{"moe_layers": [0, 1, 2, 3, 4, 5, 6, 7, 8, 9], "num_key_value_heads": 1, "norm_eps": 1e-06}
Below are experts of layer 7 (counted from 0) of a mixture-of-experts language model. Rows are named down (a neuron's output weights, with its number) and show model dimensions 240-319. Each number is 128 + 32 x the weight over its row's rms, rounded and kept within 0 to 255. Numbers have three digits each.
Before each expert's rows: a language model's description of what the expert responds to. This comes from a sample of Wikipedia text that the model never trained on.

# expert 10
Mid-word pieces of non-English names and transliterations, plus diacritics, IPA and non-Latin bytes, such as Utnapish-t-im, Indyk-p-ol, ā, ə.
down0:132121117158131166131159145136131122134159104122174037220096156138132203149143170131080156102104149117111162121162145109183113123079095122171134172156103089105136104130125077101127181129101127147145146143151155144097130175087088089105109139
down1:095139106127124131092107128126127187109172135121160137125143136089149112134114114075123088106097099138133157123178111072127170087108121106200131118099115115159144117108143115223136151141094153128099098153102154123104119149101108125142093079
down2:136143134147167096088134109157097143085161118166082145193132087118111121095133159134177107089158106147086143107173052145149130148119084121068097131121068114114114154144119044181126109144120160186196073128109120127121198153136155109144137110
down3:135166139079155071115104111152116169172141104163095104180076124122103149097161147210127115157158125120144144138125164100111155137109119144135145132148124167157121154131133118105150089112133163144087096171120166007182112141125074162127174144
down4:147111091128127071153154156130166166173166127124180164172177091127159162128100115091085086082108129106098193135117167113148130169163186153099100075122044233115151135138155116144164124119109170104169142121162127126105144185116194155182085163
down5:191107143077162098148164090126058122169164119154031090161132111197156122128123192083159140126150226150132104092112105130114170103105094167102070130173095160130158151074102135138167134132121083187105068188120150156077169157132145108042183125
down6:104206137147131064162157097127162147173114088139137087125130109124109111096118208117177074156108090135090091079120145184111077118106128093135162100118111095098147118171122123153127221097074112103100079144112136091151174127151141065146179194
down7:126117134107082132116092061143090149142158134166157161095147120051114085101139165103119141199121148163141086153129178175141099096142157127119135113114141193093097129115110126130128165131105128137163160136104148083117106120150155123143137123
down8:112190170118060124172068126069132163130055105101097170045108158103118104123156167096080141165095088136142125141079154188127131105146108149159186155124166184137127139042134104160145112126174154030119149159099126120146131169151077147189064173
down9:115099114121140125113095153139096111066058122053084128122041116157172127123092114074089114091143134167171108157153103106113133150121089146155149146124143131164134129156126110138106104141157106137066163158144127165145146061039152216098162116
down10:122098152142124192138112141153106180067169128146113123100150090091126117124108114147052110154105080109164163129146195103185131117106122142103077103181206130084120192175129179171141158103067152098151163126095162112060110135114135116112154161
down11:146154163154087122083191158141139182091179165121103111177178065144127076158082118144146109178116103179111151106127174131050132111126137154113074077120128066139111095096207103076123128123112081113120112155097139130180098145140170119178149153
down12:139150130211121088089111097120128152114133135125122058160162112060138124169139202230122164178135148109156135160163144063085131155128154074090088082129123106133130172166150123143121104096164133077131153134125132094144153172117121164168148125
down13:128155156130091119092145114063138101135109180131122150152119146042165171183145149067172106119141133153140119123171124143185123113102069130154121183137090176089107125125136118153108110155090157146097185124110134149127176174147110111078139126
down14:140105177137168131112162073114081139109113113170100108115147164132125137108067184111093158164101156132117127116163135139087156127196151107092096128133209153126176104156105134175173033127171126120154108098147157161118083162129076104143141086
down15:164140114162057166131162086141116141133196174162117101090136123091135120125081162167110065158150123167124097092155122062168119166087126138146113119103097077186086062123147177094106165089154113135113112107145095126106137109129153116135121136
down16:134107115104151148109140163080129166038118104144084159114099106184150151145104121124160108061129129105147170166136077124132163133133211105093119159131136118114110071166078195119118020121128119138049054095156146118072089099108116151136137140
down17:111146190164233144109165138135106104137161196122131139139075172135092119151122174132145166141084124128116118083120141131168119161074090104057103114087133091148111144080103079133101163054118139168153103123134150078179221126139099119136104138
down18:112098113138109121130059147114166153070125141117141169114111121165094187140111091152059076182117176142150094160153142158070144163076145102139139154150137186132160099141124075175144155174145162164208121132135114138110076086080183119157197088
down19:161104079126121092119061184111088060180147139111118053147153120167099117108130136102135078151118113100136135168126160127115137185096122140135125137184119169154144164149134137089104222133168174111109108129093135162155165210141103179103109176
down20:137114103129046112073119164109106094115126118115169175085130150135113133145211112142112137110084139120107100117119133195105155097128116118134131076049097109143136071086129166081156069120122134165171118162129097150192123125140132160125092072
down21:141087137134132108143138109130116164095104145100170146200139130143119099141085134097125159138143091112137167115089077156107130094170085083160133115179108132108179132147073090109172167075183146116121110116175072125148080129138102115133142169
down22:114122121134125094144128169109102091158144116102075086111132154106135113093174156144123084171102179097137107139143136138091122116090135135120126165107084134097070080131114129110095088123176115127145188123075098104125131094146162108137127117
down23:133050144132093202187133160130071144163077114097171090103154119184153089166113146157121128114180145127096133151121183069097140064127119093134110125215169108122128124115167125106157144050077081097105121087129123160080185139164095086118121118
down24:128111128156134155141147166055087142112129140124103084099095113114153140148108195131165164125180115102084099152111148131125148200126111149128109117145104151169181107133111154180152144151064131105163192158084135110063145144165124151158137091
down25:173128148166144185133118054080055169162139100154103074162084136093147159100132154130129094110131173103134156156124150154094182190159115090145088121100142122110133141134110100107079040114130115198123095164095126130069162104200159111070149143
down26:084161129121127085149190167141075094121144160092131158158124170107150104127159092150129172114135060075150107102141130165105139098098091107124105106147084176152158116179181134118088079126170116146121168151138117135161126050150109156132145139
down27:079100084135074093149151158099149134172092084107162140122122147109115165120153100130152131173127148135153072154180128136167115127133083104140070129158146156141156205187145153104126174126197140132135158193062142109198100139132122097121112141
down28:078066125113109184177158137105098114141145132106118170106200134127122124053143112162176149105058129146104148134134122089088108150121107176140161181083134125164128143180126105168068142110055110077130139146058134134156115083104096079182172066
down29:164092085122125123143077103115174155185130070130114086156053131138108125159190094134108078163222109142123147096124068124149131123120187081146095078132155111128171131120138110144081111179152116154100127114118155152063172125113145128109139106
down30:138030151095105099165136090164111110104134132182127088165086141124098124112107123157127098119078152161239084161095164097166167112131161157163121132124115085067131123117126128131124144112140144160212102142121119144074128106133143095102126138
down31:126138107167113063132152117099181120098184135168150103139088175130114163078155121073151116125110114096136115114089092116210095117093090106105125101158069140147143126119132096126140148185146151154178155144138109091123135167106118110138169072
down32:148096130139124131126177126140113171151062129161169132088101238141197112084122119163098141159100096125130096119115086178154092137108144108086159129081132083105114114119115140125157083074163142089083102128169164132120146065114155136115208182
down33:087106097150080126084163083139035084132178122159135173132107118079114162114053137140203144180104134152159077070119040114172147174095116141110135149112039179138134140148182170119130130141117114091108141152107158053157167196168109154087194081
down34:107126158110143158134164122078094133105124148128158093144137138115138068100099120119102116102150099148107115208118096122185067085104104101113186168111133111124163186072077080093144069123098086131105163067136126079168108133160097124132077165
down35:102118124148131191176077118119096117174076148142102117150177199084128122126174113128125170152123139120134220157130065131158090129114178089119127154121138122152121157140103137090126156164117176102104140169101123077163133089084126215142192138
down36:097118145146135174174169097136139107097156105149088130165163179147146098159081112078122100178138132155133124156138128125139128147086092111128159111203135163203124104129121141136136035112102151130082120123080104080148121086128148072133147070
down37:130161135108145135130135068105135099087175125151105161113143141106116096149093120124139134130143197107139138121066144143092142141117163136172110089140114145077199167199108126172190185059230152072149139159168154182189095103109126113151163149
down38:113113121121209101119223056120146069093134096107168116066107119110124090125102161167129189144142120134071177163149101149118085153217148106116145118097079121113089114127160101099153120080141152085167155109076141150187079098113082080195138128
down39:135134118077122097108122179128146198133146123125107082091110083176100125082111186124180152176120065050163200087116136133110145172077108095154160084109156117167127114107138165121142071199165106180102099155124087086159072155123104187111126118
down40:128122133166152185091132137113132169135174146154150161096074110101109160119153172148105085135156036150171145122136151108110202147125159166096107130114089103143181147113117116128131138123118197112154161147138103112152183146182124125077142125
down41:126126103145082166154142098174117138075092117107090089152155107152087167138114141138198092128185085160128107157101103047117138203095134159128151157158111056160124129110213122134120157084134135131124099173126086153139113117169128122124143116
down42:203144133099157149114124117106125171100216108140098150181224151131128156094120073128143162090098139122073118090115089094134091085127136094098170083175140140137140109148148100117115169118149157140102189080139109080061124218123118156077106133
down43:192108158149102147157111180212150162134125127099129178112108112161138054145136094063177126157143080146141145145117162171123125191120147122125115159142119165111100116109073167075116187147122125154094188093097119092118089114100106193189168127
down44:191152125089107073117144201136175118110117109117138146160136110140216159128147130094142142172155070127108086129148079079102099132116103055199130159125163085100119129105146117185173126130134129192076110132149153109133163190189116170099125134
down45:156061116176097128126114185128129131087127176088168084160155103117137118049173164149144115089143164120095138073095130167123167094136178149128143131139083136117138181121139105055111185101084086071095106133119055088203126129167133109157163101
down46:194084118168125113098150107186110153154171121123135055134097026120097113142154057109125098102153125120132080121122102143102164203131165094129123114133147077132127147153137098118089107115135131180100143167169076143181086149094103129097160179
down47:064160095089128143088119087125234162125092159135153130141153162119155119140084127153110133168144112108158142139179129076109101062147170143110154154109072132115151135102042128114142190112134106087151140157130160069171171073099137054110149153
down48:095175223053138111124141173132117149105136078098081162114139130222147142155142061123137095163122143153114086097086075108128142155119072084146164088147083132108110082110168104115148176079167167157151093125178101165057155111152137144105101117
down49:133076139182134114117080133149109109161124066138120100124127140148104159184079107142136118137133086173140038114187159128149159120112181152124186118113112114156140161044121139090105110132154133145207145140148062101104153081108104087080094147
down50:082116097137126116105159159113131128166147138155129133133114116166104158068142129048152079128111142133154163144172103148171156130147112072128129126095119150118123168181071168175174202112104122105095147108150154139140164185108135121155109129
down51:165116119084122086190132142110058105169186170120143118106103122199154148168096106114126144130079113110134051092125123128186120135062127092109140130082189094084101073091154084206109122123115087153062154144107140104080149130119133141102142108
down52:082151158165157129122140094130135099122108163125129130148130124114132121104132110186126131132136137142096141087081170092097118129162160149091112124103125100171162110123183186150106135146181170077154165078090089172141088130155119131121124170
down53:097111113078079177190144049054127118159197172128102125153136178079170130112094160175103167124150127159183147126169128107101160136114099127140128115149089137136144136123135112150147141111146123099164119119144128181139133113121098060151138139
down54:085104158084189144120143098130165124079109108127147136090109107107133111146121131177105156170151130137141138131159137163071068138136107152140113134133171118090096127122094143110104134133148106121145127135057152133130165082140171131183139140
down55:128126131146100097151113134065096155180126093169160129101132114164125096114142051177175073159189084175155154158115150120108108096115091127125120109126137094103105178144136089164130099143091112188139093163160088140062177134150126130153060128
down56:088122163069180129083098133156154041104169150119066126096119115160107152157108167136161106103125081127154064116096135062096156065140129211098146171157158123095174066082117099101131148170146157151155140152082087130223093109173142081148074083
down57:140099060102116152091164142099165107138098138078162128115144118095132141172115080139192090138083155161133113097125137085115139149146108114112116154089098126135104156132113117112101158092139130143148144118090101111121164194085107078104068132
down58:146116136157176149231104139123139153150136139190119182151146119115150213131161158120154103150176150135129105170128121171124193086128107163144130235127130112088058114054139122103104145169189201195098129113216107150114182104148119159151093133
down59:123196162119144094081190132071098119046126145188206162061207114079157107132100129171155121097157157137137089155125169122113093105113135139107112127102055134103102115122121126172123159091173134082074123120114104131151194120067133086121142168
down60:133113073156124118106137124078216135140121094126173058170070101135083096121176059136169063155148101136116152130093154165077111150107125144149144108148117115096129085117149129120123207160119159139145171148124143126073133093134135136133143152
down61:173112124050179151077095181097138101132102144107160137141084084107145173129097142150171135117189075090141120085125131151155115126087144184130195166108111111125150048136050102147130123156079171140129144111071124083072155125138116063121124125
down62:162116140118132046161125086131126128155090118148124122075146153205098132170108168102100201129120124188138119192127127099165172129077126102160105124135126111146131123118148135146139109119106110109140139127140116162136148174150175096106141127
down63:147106150086105140129135075100099134194114184102122197088120129103118141111135123179129153093170119151108159175109178103112134147123152160093131149163101124096116133107123162156064170124182121120131166101112098139146136103125126118142128082
down64:141110172154160063154171143143105148178089125096129137144112142177079084132076073120145124094162134160135145133100118078142101112113111149079103108109091134174101165167126123171159102099122140103074092187136099128092159159152147144140163169
down65:064066117172159096070115194062089094123151177075148126135065144094135124094156102144110143107159144167140200156167047107158116169159131142123108131133176132151127136127135087166128142129127160172075191127137124096080152152123131195135148086
down66:145135107163096161105128149122094184098120087173116178152103142162102165142164141112194159132171082090131168113126083087146143121113134081111145136107100098159157163090098105244116046162123165177077104122146182129156142125107143155102134130
down67:091085105142097110110147126096166183174169168126131124159114095113113137121127143103149102175112190120110058145165086152101141116131096138160149130203084132110148141051152111159057069169143122103116158106099155135127134147114093113083177115
down68:115127096069103084149070173125176130143139105170116096163129109156144135140151164128161057132152192084158110099120100154118143085135137058202143142113090122143126159047137201124176177195116129153164164075177143192140112199103133139095124102
down69:099117112146151129125112106152109124184159100118117133103148107145135104150084119130171099117105113141161144135147202171148168140071085064118160106133130141142098131093114156111172147195133152139187131103166147076131145173156120146101129129
down70:142145135114131108198099124087174138142106159121098135169103152074088103148162148132068145161133077176108165109171118133101104164206105115134112110123140104119128134124169174037119077191078155120142132177079166127159103091150112144111165180
down71:129125105094139133160174153123114158126086091131119147133163137113185120099158178140138168115137112098096137111094086140101161119157103115126111072093138163140149133138107124129106145099188113095127134102101046071096121075146170136140185135
down72:115164154149157087149130145135118084177133144096129162077106153039175105120126170135143184122159148168146141103154129142142111072150121140173105164109154197130105183140115153118128141101120086115156123165138129126146097095104115148098110114
down73:150088095191180108159117103162062146121159130145108158113133167150156075150150134125082155114097102114172132125164126152124104137123184170094097148129106184067119131158170091158141102108157117109105122096201154153127137165125106104121140077
down74:169168163118103035096148114129123100117083100141123111116150082085101182105159102164090151092147125073110138156089078105150168117129082163193119181158085080139135139144084068122173137160116107128130128102138079128167118168125159160140138179
down75:132190138132123126181119145132091154133106147111159181146111087101122158117105114140068180135177092139162123143118155154097083044155115143131068089115118156085095213095088134166178181107126102061085131097107095132142169101135100153165128116
down76:147086069140108129142130102145139138184146131145087120124145059159118121122124126117202138170097112172175126117133086080109110122087158119168176113135136097125148114100208083119107100024147148144159093136177075082134199094144128105082123141
down77:166113074112147095101115101137085125113109159102143167136153143184112118107109085114089170187171156115093152090119147127199172071129092152049136141092133155084106141140116118103131123114072102098107169124109228171161157089172128138147138122
down78:125152078122101131119185097179173090064135124069136154028117107040101114107089105160157104181107116109128088127103086104163083110123108140129099149126111098118119139133181157138107151072114096130107147170148143117126097119160137109122168165
down79:108158103138126115106111117109079107150131067147141103106144082126124167110103105119110120122218144158129144075149180131148142130104119147116098105118117137118121141139091140181122163129096118101067121113106079112103154127077157165152100119
down80:163134072117138183129120094134061140103110106128143101098067095159171147084134127130104109140161092141133099122161177135137059135110138140138069176124126093112102208141104084150141143092124111157138141122132178161148165126158114123143136115